From a checkpoint of a small mixture-of-experts model trained on Wikipedia.
Training: a variant of Adam for the experts, 11674 steps.
Below are experts of layer 7 (counted from 0) of a mixture-of-experts language model. Rows are named router (the router's row for the expert), down (a neuron's output weights, with its number) and show model dimensions 0-159. Each number is 128 + 32 x the weight over its row's rms, rounded and kept within 0 to 255.
Before each expert's rows: "comes before" lists some tokens at least twice as common just after its tokens as in all text. This comes from a sample of Wikipedia text that the model never trained on. Tokens count by the router's weight.

# expert 41
comes before: " of", ".", ",", " in", " and", " for"
router [178 123 175 173 114 162 141  65 120 147 144 186 100  80 105 127 193 156 127 104 173  72 166 185  71 141 157 146 139 154 146  79 125 144 177 126 113 162 128 131 145 110 107 119 162  84 132 136 109 159 159 147 136 142 159 175 145 194 128 120 134 167 149  69 173 132 140  91 148  92 139 115 170 147  83 160 118 139 157 138  66 106 116  94  95 105  64 166  81 153 133 103  95 128 127 143 151 144  79 137  83 148 140 111 111 140 114 133 129 110 170 115 106 131 116 115 130 133 154 172 150 127 149 135 126 151 143  93  93 161 129 148 115 110 134  46 110 125  84 104 113  90  73 121  84 134 153 158 118 109 189  90 175  20 124 103  96 107 146  96]
down0 [159 121 111 165 106 184 116 106  97  81 100 135 180 165 152  77 176 137  87 170 185 131 130 114 180 146 163 122 146 124 155  69 141 139 132 152 100 158 154  99 203  93 119  90 100  95 140 114 156 172 154 123 148  99 151 170 148 110 115 123 181 121 140 118 138 136 158 107 155  98  99 110 154 109 108 157 115 146  96 126 111 124  99 125 153 155 147 106 123 207 117 133 151 117 113  97 148  81 110 157 157 112 127 114 161 136 114 136  65 150  57 134  44 166 179 119 113 141 173  52 102  97 186 103 169 196 174 157 129 163 126  99 138 142 120 146  94  82 100  99 149 159  99 152  66 126 124 123 123 168 150 131 133  80 147 187 113 162 178  54]
down1 [161 104 126 106 102 127 124 121 217 154 179 102 108 123 134 137 147 153 108 153 155 146  84 112 106 149  88 141 104 152 108 129 119 119 141 174 131 119 188 149 116 112 127 105 180  86 163 121 136 110 191 121 147 124 133 131 145 112 101 135  83  68  77  81 136  99 162 104 174 147  97 143 148 107 188 188 132 142 132  82 128  54 106  98 111  84 102 118 121  79 147 186 102 184 131 118 126 197 101 142 132 182 193 110 113  86 106 122  94 128 136  75 109 176 124 139 128 206  90 156 135 161 172 135 118 121 182  93 122 150 109 134 108  89 105 135 102  60 131 154 146  99 141 170  86 107 164 175  97  76 140 138 149 115 162 116 151 190 135 119]
down2 [169 157 158 141 129 160 118 106 157 119 148 166  72 162 151  96 157  91 127 127 145 110  97 190 158 151 116 128 175 118 123 110 136 131 124 139 163 180 158 179  88 176 119 118 114 133 133 118 187 175  79 118 131 128 136  86  85 160 132 142  92 126 127 106 162 136  43 118 122 134  64 117 172 169 138 112 177 138  96 183 159 171  74  86 179 104  65 102  81 157 152  80 139 163 130 169  93 152 100 133 100 201 134 133  99 117 100 110 121 126 147 149 100 153 121 107 182 150 123  85  83 150 135 159 160 140  92 158 136 131 142 162 151 127 124  90 104 108 133 130 107  94 151 137 120 162 115  66 162 131 118 104 130 133 116 109 116 131 155 136]
down3 [ 98 136 148 141 185 164 117 143 100 142 120 120  78 172  85 138 104 157 100 126 187 150 106 126 197  93 112  73 160  82 120 139 134 133 111 168 126  82 143  90 156 193  82 161  93 132 134  75 137 116 147  93 158  82 104 103 135 106  96 121 120 108 103 124 222  81 129 159 180 143 103  90  94 125 154 136 182 111 160 116 159  99 138 137 149 137 143 102 152 143 112  81 110  55 143  90 157  82 153 137 131  49 148 169 109  99 115 124 119 145  58 146 183 154 147  89  97 204 139 116  99 138 147 142 153 142 164 110 132  74 145  98 132 107 143 132 179  65 134 184 155 116 130 103  93 110  61  69 160 124 129  78 153 154 150 111 161 180 185 159]
down4 [122 111 165 166 127 143  76 135 141  75 105 119 177 130 185 126 141 184  96 136 101 153 158 152 123 179 140 170 131  89 133  93 192 103  50 143 139 143 165 187 188 110 115 170 113  94 137 136 136 173 115 109 154 137 133  96 144 114 114 137  97 149  78 141 115 127 147 159 144 141 134 142 116 167 147  93 128 113 154 150 142 113 137 107 165 130 136 135 138 171 114 138 117 117 112 142  86  90 101  66 118  97 119 107 129 181 156 118 194 130 169 159  87  89  99  91 180 137 126 126 126 186  92 174 177 114 156 152 139 123  82 135 123 150 156 154 129 147 101 120 110 160 141 110  94 135 169  76 160  69 149 159 121 136  82 156 114 165 141 159]
down5 [176 149  87 139 126 127 115 150 142 110 165 146 197 132 112 174 115 116 150 133  94  55  55 133 137 203 116  88 114 141 158  70  97 118  89 110 116 157 172  75 100  97 138 113 132 136 136 145 113  78 142  95 156 138 189 140 120 120 149 130 128 131 128  83 124 133 107 127 146 132 165 108 110  70 182  80 117 154  71 186 123  93 138 144 144 154 147 157  57 150 130 183 136 141 134 185 181 147 183 110 107 177 129 139 111 115 135 187 132 150 113 146  69  74 147  76 193 122 154 106 170  90 148 165 130 135 125 147  99 112 176  71 164 128 109  99 111 104 145 139 119 138 149 142 128 120 134 128 151 120 116  96 139  94 120 130 116 158 171  79]
down6 [ 88 137 111 189 119 143 152 142 134 168 179 116  93  99 114  71 145 124  80 116 147 115 124  93 167 156 134 136 146 172 143 122  83 109 119 101 126 103 155 147 148 223 153 103 149 113 208  94 122 156 105 136 104 164 105 194 134  93 125 145 104  91 196 157 193  85 137  86 150 161 131 177 168 181 162 129 127 126 166 158 109 143 163 114 116 211 151 126 140 121 156  78 100 138 121 150 146 197  88 106 102 140 137  78  86  91 140 155 141 146 155 149 131 181 105 145 107 152 140 116 114 143  89 180 129 227 123  69 114  77  72 149 132 137  82 159 168 155  79 123 142 146 113 132  71 130 118 144 128 125 116 102 146 102 125 113 122 137 171 130]
down7 [150 152 167 119  73 113 107 129 162 197 125 114 153 149  77 118 105 151  34 113 155  87  87 135 171 132 109 152 133 186 192 129 124 131 156 119  84 175 128 190 176 143  85 121 150  20 155  92 137 160 107 137 103 141 139 151 144  90  76 136 141 107 129 102 173 141  88 123  96  94 103  66 145 163 176 104 111 143 151 110 136 124 131 129 125 110 136 131  65  69 161  73 113  99 105  79 148 189  94 116 153 194 154  82 172 116 148 127 145 142 136 120  42 172 154  82 145 120 109 123  95 141 104 142 150 118 111 131 198 133 145 148 103 143 173 125  74 161 175 148 103 165  82 159 152 150 160 103 113 125  82 136 164 145 190  90 144 132 110 132]
down8 [139 117 109 154 190 130 114  59  91 127 132  27  88 140 150 154 100 158 112 128 143 111  99 123 150 135  82 122  56 170  67 136 160 136 117 159 114 107  58 188 176 119 152 159  82 139 153 140  69  94 112 131 191 166  98  68 125 142 110 136 117 139 125  74 115 129 126 140 145  71  83 100 115 110 171  83 145 172 123 105 139 163 157 118 126 127 148  82 193 173 125 152 162 196 127  97  60 106 210 138  98  86  74  66 117 135 113 123 113 151 132 136 147  76 124 128 107  90 151 124 164 127 121 189 105  99 170 126  82 122 103 103  86 121 162 184 143 143 114  78  93 154 125  98 165 123  74  85 216 185  97 142 104 123 124 164 127 150 131 148]
down9 [ 95 153 131 166  87 102  67  91 160 135 110 123 156  88  89 134 172 163 139 136 109 158 119  99 127 109  69 150 223 124 141 118  95 138 100  98 107 149 148 142 170  89 113  95 178 165 171 111 122 108 114 129 112 137 123 131 131 138 143 150 141  75 129 146 161  96  84 108  69 111  93 142 114 151 122 164  95 165 135 141 100  94 121  73  80 159 101  87 101 124  86 150 164 129 142 137 138 159 116 138 126 154 166  69 117 140 125 109 139 164 131 145  43 131 135 110 106  73 104 141 156 117 105 150 124 116 135 126  93 157 120 103 145 174  99 151  89  94 125 181  74 131 149  99 120  75 133 136 135  56 134 132 156 151  74 146 161 144 217 103]
down10 [ 78 139 181 109 165 116 169 155 153 158 117 171 121 150 104 101 171 129 112  43  79 140 146  98  94 129 149 124 158 127 133 150 163 103 135 150 207 123 223 162 111 148 203 144  79 107 101 153 199 132 162 145  79 120 145 218 146  97 112  81 113  98 158 125 116 102 169  83 169 146 170 134 107 168 133 127 141 117 159 120 213 140  92 134 176 100  95 143 135 111 190 105 103 149 207 114 118 195 148 153  82 159  73  97 118 114 134  60  87 135 135 137 126 171 155 200 162 110 140 152 129 158 130 118 115 187 132 111 105 116  80 101 101 114  79 136  89  90  49 184 145 155  85  93 110 138 140  97  85 147 108 144 151 144 162 117 116 176 121 164]
down11 [ 98 134 161 117 131 174 185 158 151  94 139 191 144 111 113  36 172 122 115 154  72 144 167 126 113 134 158 153 112 131 140 107 115 108 147 126 100 150 190  88 145 108 102 104 121 118 106 102 150 134 182 182 109  99  95 136 123 133 112  66 209 108 135 178 118 132 179 120 147 161 206 131 116 163  94 120  95 136  81 152  76 132  83 160 187 163 122  74 114  86 116 116  77 121 184 131 152 181  99 172  98 148 113 127  68  84 129 154 104 156 144 143 130 129  76 120  91  85 186 103  98 124 126 111 141 160 121 131  99 120 160 156 155 101 130 146 164 179 149 168  75 152 139 126 128 155 141 171 124  99 156 128 143  63 119 163  85 159 135 136]
down12 [179  65 112 126 130 150 164 133 126 114 119  75 126 148 128  84 121  72 122 173  55 156  89 161 160 128 137 126 119 156 141 140 136 122  56  71 149 146 196 126  96 112 138 162 117 168 179 155 104 132 149 125 101 151 116 140 151  75 109 132 158 141 146 104 179  85 136 108  88 124 180  69 103  90 150 133  99 172  94 111 185 150 142  42 172 162 108  64  89 106 102 146 203  88  69 120 134 109 140 120 107  73 137 119  93  62 148 128 140 154 119 126 144 141 164 113 125 114 156  58  60 158  72 117 138 137 184 118 173 113 130 151 198 172 136 123 211 184 116 127 159 140 133 107 128  98 105 120 148 131 116 135 112 112 116 151 161  89  97 141]
down13 [142 137 129 103 104 118 149 145 162 130 154 156 150 118 114 111 156 138 103 166 113 110 219 105 180 118 113 153 114 116 189 126 145 145 162 195 153 177 190 156  72 124  90 147 109  76 102 106 156 132 127  98  79 113 115 165 115 132 100 142 171 168 116 144  97 133 149 124 139 107 167 119 114 174 162  67 119 161 141 118 146 107 124 144 154 109 142 155  96  88 146 140 175 100 110 171 176 115  94 145 170 118 121 152 114 148 146 127 132 135 146 126  48  74 129 176 110 121  95  88 191 181 134 101 147 114 124 137 146 113  82  79 161  99 105 102 145 147 152 172  91 175 120 138  92 122 125 147 116 137  79 112 178 161 121 134 139 120 153 143]
down14 [178  99 140 101 153 113 106 139 134 102 173 104 147 112 130  67 109 108 103  79 130 126 140 181 161 141 179 145 101 101  60 130  82 148 125 117  45 119 226 132 138 129 111 108 134 132  99  97  81 160 129  69 135 112  63 135  81  93 133 102 100 119 138 101  72 134 131 144  93 147 134  85 121  98 179 170 130 115 119 100 102 133  64 162  57 116 104 130  98 103 141  85 158  96 124 206 125  67 125  64 140 105 208 153 115 192 119 137  98 133 119  87  82 131 138 148 145 108 101 146 135 108 149  63 142 133 105 120 129 107 205  70 160 129 129 174 139 149 167 164 130 184 196 149 163  93 143 126  45 144 130 158 171 122  59 145 126 142 133 126]
down15 [139  75 122 161  95 155  96 125 112 157 137 116  70  99 105  88 161 141 125 153 161 141  95 145 165 135 127 128 194 139 183  85 199 142 190 180 152 134 153  85 129  96 146 138  89 143 152 143 154 143 124 140 103 159 102  93 102 102 127 122 111  99 128  92 149  91 170 151 113 131  70 168 173 144 109 138 157 174 128  39 107 135  53 149 101 111 123 146 130 104 130 136 135 144 105 140  85 137 136 162 117  48 121 119 132  82 115 110 167  81 162 148 114 186 117 114 200  91 106 127 152 160 120 185 154 139  85 196 113 179 176 108 166 163 161  94  74 184 186 167 101 132  77  69 112  80 181 113 108 106 105 149 116 127  69 155  87 142 113 186]
down16 [155  89 128 133 113 133 123 139 118 108 133 144 106 139 140 105 191 156 174 180 128  99  94  96 129 159  91 123 100  90 152 107 106  88  78 137 163 121 175 162 107  97 125 141 111  84 112 145 192 165  93 171  90 153 175 110 122 127  83  93 137 171  66 161 151 154 126  53  91  97 167 132 117 163  97  70 202 109 112 157 100  77 134 139 142 144  82 166  76 118  93 119 112 131 124 178 133 203 116 130 115 155 140 129 132 124 117 152 147 224 137 126 111 149  87 167 150 143 125 142 163 144  86 108 191 146 175 158 138 167 101 101 112 108 102  88 115 163 165 141 130 190  89 143 123 110  92 122 160 122 178 124 169 127 152 117 118 144 192 139]
down17 [120 125 161  86 138 142 164 173 130  89 174  94 139 160  74 124 165 108 152  76 166 179 134 115 132 135 143 127 102 147  90 148 137  79 109 157 141  89 166 101  84 188  98  62 124 108 136 118 174 146 159 167 102  84  48 160 120 120 133 131 128  95 144 147 138 100 124 101 119 127 183 116 145 183  81 145 121 126 130 142  65 138 132 152 147 164 123 118 141 147  72  88  80 113 150  88  99 181  78  86  76 145  74 110  76 131 187 185 129 128 156 103 118 160  88 162  76 136 184 171 129 131 154 144 116 116 124  76 140 202 126 105 189  79 128 123 157 181 124 159 168 142 123  86 108 191 103 115  98 128 144 108 147 152 156 161 105 137 115 156]
down18 [116  83  49 106 169 111 162 156 147 159 153 163  96 137  77  78 148 112 140  89 186  91 138 174 101 142 143 166  93 113 140  95  85 116 191 150 147  81 180  91 102 115  75 104 113 111  69 160 197 147 144 188  97 126 108 169 103  64 204 133 152  76 178 202 123 101 186 146 128  94 168 142  74 202 116 167 106 126 163 135 102 144 125 121 121  74  94 142 125 116 127 124  91 134 143 114 161 166  84 155 133 145 148 107  33 138 124 132 127 127  83 166 138 102 105 144  95 133 133 132 115 114 134 151 123 123 163  68 131 130 145 157 123 110  82 135 133 135  93 142  95  97 147 119 109 192  79 139 126  86 142 149 155 134 142 116 164 137 153 145]
down19 [149 151 154 133 127 141 110 148 118  68 137 115 161 146 127 134 152 151 126 128  97 136 141 162 122 120 122 110 182 106 162  64 134  97 133 152 143 138 200 146  93 123 219 145  94 162  97 142  77 100 111  79 117 137 132 100 146 117 184 130 140 134 113 113 134 151 157 160 124 105 143 100 153 124  83  97 126 115 140 101  87 148  63 190 109 117 116 139  72 161 129 177 104 116 133 120 121 110 165 124 103 202 118 155 136 154 114 119  68  70 206 122  75 119 135  84 128 173 108  66 188 153  69  89 103  51 159 177  85 158  71 102 112 122 121 111 114  92 136 126  65 141 161 130  75 118  83 181 144 151 140  98 131 138  91 133 155 142 106 106]
down20 [157 162 144 166 123 111 174 125 104 131 128  71  75 114 151 151 149 156 161 142 136 135 131 122 159 164 147 124 144 107 131 124 151 168  86 195 185 169 168 136 170  88  72 149 109 115 127 109 160 134  74  52 161 183 138  79 171 124 130 174 125 135 168 110 107  97  83  83 126 109 141 120 126 122 128 154 132  76  72  69 126 142 107 167  87 130 129 156 123  89 134 208 121 138  99 119 150 110  96  81 138 117 128 130 123 140 165 113 108 136 141 139 123 137 173 179 114  94  81 169  92 156 110 155 132 127  94  75  90 125 116 160 136 168  63 144 155 123 167 189  81 120 125  82 138 175 122 178 148  61  95 113 133  84 119  99 146 109 133 142]
down21 [123 127 128 104 134  93 143 126 100 108 137  98 158 144 192 136 150 131 118 144 183 134 129 145 151 154 173 160 132 162  73  77 143 110 152 149 137 164  93 167  73 166  95 160 102 133  94 166 160 127 151 105 142 108 121 122 141 164 166 136  70 169 134 153  26 159 150 156 123 141 171 155 113 193 106 195 102 121 159  85  87 102 123 108  96  85 111 145  96 172 101 154 115 172  98  77 154 124 141 121 185 101 117 149  83  97 109 116 119 132  89 160 141 157 136 143  97 117 135 133 180 118 180 160 142  74 187 175 154 160 181 142 156  81 128 129  76 120 106 129 127 132 107 124 113 113 137 117 119 187 205 164 103 161  63 176  71  66  93  90]
down22 [105 139 110 144 137 121 140 159 135 153 144  98 139 117 116 115 165 149 157  93 181 139  96 128 189 107  90 177 107  83 100 144 127 102  98 188  77 153 171  85  89 152 106 201  77 153 180 145 162 187 100  93  80  94 141 155 161 121 115 136 148 136 146 100 142 129 126  44 120 150 150  98 114 148  79 186 117 161 148 108 175 109 169 161 110  91  85  51 104  97 117 159 154 142 150 139 146 172 100 126 162 138 137 146 104 112 109 141  87 126 112  88 139 101 132 123  58 106 109 144  99  82 148 182 178 168 108  88 137 123 126  80 113 101  88 126 160  74  59 150 133 171 124 105  95 105  98 138  77 104 107  87 160  67 136 108 147  99 133 182]
down23 [126  81 103 156  98 111  60  75 141 101 185 120 153 117 184  79 156 121 100 138  61 147  90  82  88 162  27 105 129 164 115 140 153 165 181 138 179 130 150 113 151 121  71 165  64  70 147 129 130 130 177 113  94 102 147 160 133 107  99 125 114 112 133 166 130  95 117 141 152 153 110 135 111 146 111  86 126 130 160 151 144 126 154  91  97 110  94  88 142 127 101 108 121 166  91 114  92 133 140 155 131 171 183 142 176 139 182  81  98 172  88 138 101 135 174 147 163 109 179 107 101 183 121 165 114 136 171 169 113 125 131  99 154 144 181 152  44 101 143 170 107  55  87 134 143 163 134  81 109 103 188 152 142  45 107 192  99  73 133 124]
down24 [ 84 106  90 152 152 103 177 121  72 141 140 165 122  43 101 134 146 104  93 134 114 157 137 141 106 125 114 162 185  86 188 118  81 162  98  59 147 147 155 123 156 141 105  78 139 208 116  75 170  93  86 151 173 153 128 134 132 150 119 140 159 159 176 130  95 179 157 147 172 162 106 128 145  88 138 140 117 155 171 110 155 118  87 129 109  90 113 112 105 124 122 201 131 102  97 131 167 122 139  74 148 208 117  99 166  70 103 143 155 134 125 141  96 204 162 126  91  96  75  72 146 148 111 124 174 120 105 140 150 144 129 146 119  98  78 104  96 151 135 155 154  82 142  94  57  91 109 200 139  96 151 129 137 175 116 136 133 145 127  57]
down25 [174 159 162 158 138 125 143 115 127  94 131 148 164 144 108 150 129 185 184 121 128  77 121 123 134 174 123 161 105  99 121 114 102 112 115 104  65 179 224 117 116 126  99 119 125  77 157 162 134 129 100 187 150 136 133 192 144 189 132 140 143  95 185 161 151 133 115 142 141 155 147 102 129 199 181  92 147  90  68 147 116 146 149 100 159 135  70 159  88  80 112 127  96 190 124  89 118 203 106 115  94 179  79 128  87 143 188 107 122 171 112 158  78 120 113 115 156 121 140 155 111  96  91 121 169 180 112  71 105 143 135 102 162 118 113  78 122 124 113 146 156 100 186 160 171 141 121 131 194 113  86 137 172  65 129 104 156 125 132 143]
down26 [161 125 127 135 138 130 154 122 102 186 143 128  98 102 129 152 113 144 153 171 172 171 171 143 135 103 133  93 147  91 114 128  81 103 144 121 163 147 196 100 146  87 130 134 139 178 108 104 179 119 134 129 158 120 167 138 146  81 122  90 159 125 158 134 129 187 147  92 156 121 155 147  86 136 124 157 116  69 126  89  86 158  50  84 175 113 177 133 103  72 132 167 118  93 153 145 116 109 154 110 117 169 152 103 124 151  95 133 108 139 128 110 150  78 125 135  76 121 136  85 173 116 163 154 120 126 156 158 123 127 111  64 231 124  85 159 204 148 105 103 125  47 168  63 123 177 173 184 155 121 152 150 103 152 114 153 138 144  94 105]
down27 [103 160 121 108 121 132 186 174 149 119 124 109 151 153 104  75 152  95 161 115 147  79 143 173  78 133 183 157 154 181 184 108  86 122 175 143  69 149 217  86  98 129  77  91 104  38 135 131 158 119 144 147 188 163 133 165 116  92 242 141 106 112 130 152 133 132 118  68 116  83 150 109 144 180  98 134 112 133 157 133  97 104  73 128 123 125 104 154 170 103  99 138  81 117 172 149 133 172 121 134 124 151 117  93  73 123 121 102  99 175  88 149 142 186  88 131 140 112 117 126 164 151 122 159 131 114 114  97 134  87  92 119 148  78 121 132 152 130 103 105 119  51 154 106 138 112 135 141 123 116 116  99  97  86  52 157 119 141 127  89]
down28 [138 148  75 100  81 139 136  48 147 112 145 121 125 143 122 105 120  87 150 110 161  76 110 159  83 135 116 141  63 165  90 160 115 137 141 150  88 142 105 185 140 153 147 119 184 102 116  90 133  66  78 117 133 189 105 118 156 160  90 166 104  65 141 136  77 110 125 103 140 129 172 143 120 147 168 110 147  71 112 122 112 198 166 128 117 116 130 210 115 163 130 108  61 131  74  82 137  75 130 157 109 196  97 124  39 143 122 108 127 131 128 115 128 150 121 107 134 181  88 157  84 161 130 109  86 135 110 121 142 146  85 116 122 134 151 177 143 136 188 122 131 159 105 115 204  89 178 113 154 142 156 144 150 161 152 108 109 128 121 130]
down29 [134 181 117 140 111 102 139  93 139 117 120  94 135 127 163 136  96 162 123 135 159 204 121 114 125 210 112  89 184 142 119 141 119 196  74 122  93 128 159 106 154 125 103 189 106 173 122 129 118  92  74 122 124 129 197 167 129 101  76 103 111 188 131 171 117 100 151 108  82  82  84 125 184 120 108 144 111 150 110 124 111 117 109 131 191  99 158 137 117 133 161  95 191 164 164 114 100  72 112  92 160 135 132 128 169 133 160 128 149  42 148 122 105 111 120 106  88 124  53  79 150 156 135 144  75 126 123 153 143 136 111  82 123 220  82 140 113  46 120 122  80  68 161  91 135 124  76  61 149 213 161 207  85 137 109 135 143 109 119  69]
down30 [129 110 144 134 152 122 101  70 123 101 116 160 147 139 159 159  56 133 126 166 142 116 130 138 123  66 132 174 134 111 126  72  80 173 136 152 136  17 127 159  96 100 102 126 166 103 148 149 133 115  66 128 137 153 148 118 160 150  81 164 149 149  58 153 164 114 148 169 147  94  92  48 165 109 198  89 159 150 176 104 101 134  95  85  57 120 136 150  89 132 161 117  73 126 117  86 116 144 167 136 158 143 127 143  90 141 154 119  92 197 124 132  71 122 110 153 181  83 151  94 163 155 125 117 118  98 166 140 107 113 168 106 153 172 167  85 168 196 143 130  46 132  84 101 120 126 181 122 179 114 123 105 134  76  96 141 134 202 186  76]
down31 [128 136 169 135 101 162 105 123 106  90 140 128 102 134  76 135 193 115  91 141 194 140 110 126 155 112 135 255  82 110 142 106 188 190  72 133 109 125 224 106 152 136  90 111  71 122 160  59 136 121 138 128 164 106 110 135 176  84 128 134 162 106  89 120 181 133 146 184 165 110 104 141 110 127  84 116 112 126 138 193  83 158 126  83 120  89 126 119 137 117 176 147 101 118 161 120 171 151  54 183 172  95 152 116 133 130 128  83 168 157 128 100  93 152 138 128  81  88 153 125 111 105  84 134 138 172 157 126 148  83 119 154 127 163 122 109 112 101 140 208 148 174 126 133  76 123 140  84  95  38 123 170 138 120 138 192 150 112 166 109]
down32 [136 112  94 136 115  96  53 116 131 170 140  85  72 126 155  94 157 102  85 167 191 162 137 113  97 135  93 102  97 187 195 122 137 163 117 137 100 153 124 130  94 132 126 101 127  85 112 133 119 123 152 125 150 180  84 146 143  83 230 177 165 121  94  63 178 132 119 115 187 163 128 182 112 108 135  93 105 112 144 115 144 140  81 172 173 114  83 121 110 140 168 101  98  90 104 144 113 186 102 250 100 149 133 141  94 134 139  96 125 143 128 132  74 190 135 153 125 108 100 133  76 130 150 157  95 153 109 153 124 145 166 140 148 153 101 145 133 136 117 125 122 106 104 139 101 145  91  96 104 134  55 165 143 125  53 115 106 110 203 107]
down33 [128 100 116 159 143  88 183 116  62 126 101 145 169 136 178  98 103 137 153 156 108 132  99  72 116 125 107  73  54 126 133 141 105 153 184  89 102 213 199 152 104 184 128 136 113 174  91 132 137 171  86 118 130 114 164 130 125 145 165 111 108  81  65 165 122 153  57 124 153  56 154  72 127 135 142 125 129  87 156 129 116 131 102 132 109 110  84 145 152 108 176 153  74 171  64 136  96 175 159 108 130 138 129  51 202 129 130 104 128 104 114 114  96 126 136 123 148 153  65 115 114 187 112 123 134  93 141 142 179 124  93  93 165 158  94  96  81 136  94 134 140 142 135 171 113 118  87  94 118 128 159 136 161 128 146 101 120  80 111 105]
down34 [144 127 173 143 130 121 140 114 146  62 157 169 171 127 171 156 111 119 161 116  79 102 102 113 112 130 185 110  91 138 126 158 143 143 204 121 107 169 207 163  97  96 148 127 143 126 187 106  77 180 149 126 117 155 104 153 136 113 162 103 115 125 112 110 106 109  64 114  49 109 108 121 161 149 110 142 100 124 168 107 144 147 163 166 111 101 102  87 126  73  58 177 147 129  94 150 130 198  99 123 124 140  80 155 194 105  86  89 169 140 164 169 185 129 127 122 142  89 116 207  97 118 105 153  99 146 154  73 133  81 128 137 146 120 100 110  23 147 104 166 132 149 134 106 165 141 168 154 107 153 146 118 151  93  91 139 111 107 124 132]
down35 [159  94 192  50 126 192 102 149 136 126  89 115 104 117 144 149 126 115 144 143  65 127 127 118 178 114 189 147 125 185 139 146 127 157 160 169 168 146 131 115 178  84 112 124 130 130 170 152 135 165 144  79 141 100 113 127  95 147 126 136 164 187 206 102  82 109 152 126 123  68 132 120  76 148 164  95  45 191 159 130 136 126 105 111 164 141 124 104 150  95 130 108 173 190 108  75 103 122 135 103 146 166 115 103  73 114  85 113 201  95 110 112 120 145 195 123  94  93  82 111 159 120 108 141  87  89 107 137 147 139  91 112 139 142 147  79 103 119  73 126 124 121 134 118 103  85 125 172 105 126 133 172 158 134 135 116  48 102 143  92]
down36 [111 220 124 165 155 147 140  99 149 119 157 147 109  68 101  68 153 124 123 115 136  99 139 148 171 121 164 126 131 107 158 133  99 104 147 133 111 110 169 118 132 140 117  76 143  97 178 137 141 177 150 165 177 156  51 130  93 131  67 134 104 110 126 181 129 103 162 109 144 147 147 112 118 165 149 126 175 180 111 167 101 124 130  93  96 160 149 188 154 118 124  72 200  86 129 112  79 142 106 170 101 127 126 195  64  56 114 188 117 113 114 106 128 173 145 139  91 144 111  98 149 136 118 176 177 116  84  53 100 197 130 137 129 131 131 172 191 135 136 139  88 157  68 135 102 149 115 126 132 122 171 121 161 150 162 102 147 182 149 190]
down37 [164 132 124 124  84 137  90 188 147 178 129 178  87 156 128  78 187 160  94 149  89 134 161 103 139 166 155 102 126 124 170  90 157 146 121 211 175 113 187 125 114  66 137 117 145  72 179 129 151  94 117 103 109 147 142 196 106 108 150 145  90 100 149 145 175  77 142  79  73 163 147 152 151 168 118 115 133 126 127 177 117 110 174 103 154 127 130 154 154 121 154 157 129 144 162 148 159 165 110 113 111 144 120  70 163 110 132 146 136 117 164 138  80 139 121 118 139 109 138 114 112 150  59 175  60 137 118 145  74 138 130 164  96 145 108 135  90  84 120 198 182 111  97 182  68 116 130 111  86 126 151  76 167 138  92  75 141 138  95 147]
down38 [ 67 156 170  81 119  99 114  83  52  81 148 129 132 158 149 122 153 111 180  58  88 143 124 180 134  97 139 139  98  81 118  98 122 144 141 137 101 111 193 151 131 128 108  98  91  99 113 172  98 187  98 157 135 100 130  93 177 138 172 123 117 143 166  97 103 200 114 190  77 148 169 101 145 117  93 125 135 130 136  94 129 147 113 152  79 159 126 149 116 138 102 126 126  62 158  78 173  94 187 188  70  43 192 156 148 125 115 138 111 129 166 101 141 147 100 156 174  99  94 170 116 116 120 154 147 176 133 113 123 181 109  86 176 145 149 162  55  98 127 178 162 116 168 146 121 177 143 143 125 118 116 100  94 178 112 110 134 175 122 138]
down39 [184 128  92 180  67 177 115 118 155 142 157 121 144 140 157 122 117 123 117 136 151 149 109 115  33 179 155 157 116 133 169 119 101 124 144 171 145 188 146  77  77  74  76 150 113  65 153 122 112 135 109  77  97 138 145 120 116 103 139 117 126 100  89 115 117 113 132 132 120 151 108 125 124 111 145 121 108 101 125 103 119 158 146 106  82 132 138 152 111  88 140  99 120 132  63 120 132  98 147 117 133 194 167 125  84  67 147 122 124 183 122 116  91 142 146 124 175 136 102  86 117 118 154  99 157 132 142 188  77 129 115 122 114 116 116 111  92 144 128 154 110 181  78 103  64  93  87 117  92 161 159 153 167  66 155 184 202 117 152 100]
down40 [174 114 182 149 131 105 121 119  93 122 135 143 103 122 106 133  60 178 147 134 136 170 128 110 144  87  77  79 109  83 131 141 144 124 131 158 162 222 134 130 122 136 107 151  94 175 100 155 128 140  97 167 129 101 124 136 120 138 123  95  63 141 147 124 116 137  85 109 114 131  76 131 145  85  98  99 176 189 107 123 135 100 139  96 143 115  85  97  47 153  89 153 127 157 121  79 112 192 153 137 102 177 116 102 114 121  88 204 132  89 141 111 141 126 119 148  83  89 127 129 198 104 137 131 175  75 119  61 151 131 154 142  80 163 136  90  55 190  85 151  54 137 157 113 146 181  84 123  97 148 143 172 161 133 123 100 121 155 130 130]
down41 [158 148 112 124 138 116 142 161  69 139  62 107 150 161 122  85  94  81 107 135  67 101  81  81  93 176 156 105 117 191 103 220 103 141  95 187 131 122  43 138 169 111  60 105  97 112 140 112 117 155 156 205 255 139 137  95 135 102 182 126 138 115 169 108  76  42 114 183 136 131 118 152 124 104 108 106 108 140 159 164 161 165 111 120 123 134  79 108 183 150 143 123 157 144  84 128 155  77 139 145 101 102 114 162 140 137  66 152 123 142 131 155 124 134 110 109 139 134  96 160 121 131  97 108 148 112 129 145  89 120 160 112 166 130 130 139 149 157 139 106 160 125 104  89 156 101 197 119  61 162 134 155 150 134 143 145 103 105  72 127]
down42 [ 66 155 129 149 141 117 170 191 151  66  81 134  95 123 153 102  91 173 112  99 164 162 177 159 167  95 159  91 167 140 127 176 108 168  93 168 136 152 136 149 156 123 172 196 150 133 102 117 138  83 145 167 117 122 165 147 149 148  90 143  61 114 102 149  76 117 183 132  72 120 139 103 138  74  97 137 126  90 110 147 213 110 129 142 128 170 133 103 186 111 139 139 164 118 162 138  90  66 143 135  75 118 181 150 155 150 129 115 131 121 128  90 119 100 123  87  90  77 115  77 160 113 190 154 151 155 158 107 131 181 144 111 147 129 134 169 125 114 182 116 102  71 179 149 164 146 108 101 170 148 151 143  93 154 137 166 184 170 131 135]
down43 [ 79 132  88 122 139 138 121 111  47 120 120  80 102 120 116  93 154 105  91 143 106  82 145 149 110 115 138 140 125  89  97 111  74 154 110 139 166 136 221 144 131 105  72 111 123 118 143 144  90  50 106 102 140 153 164  92 120 152  36 153 147 106  99 120 162  72 145 200 132 128 108 165 164 125 122  79 176 150 121 123 154 149  89 177 131 116 145 174 134 133  93 130 153 165 100  94  95 111 117  84 148 134  85  93 186 134 156 160 154 101 133 169 101 112 114 155  37  90 122 133 157 180 136 154 179 144  81 168 173 145  55 110 122 100 156 118 190 135  97 130 153 108 137  95 138 106 125 105 145 101 146 125 141  89 108  64 122  75 138 121]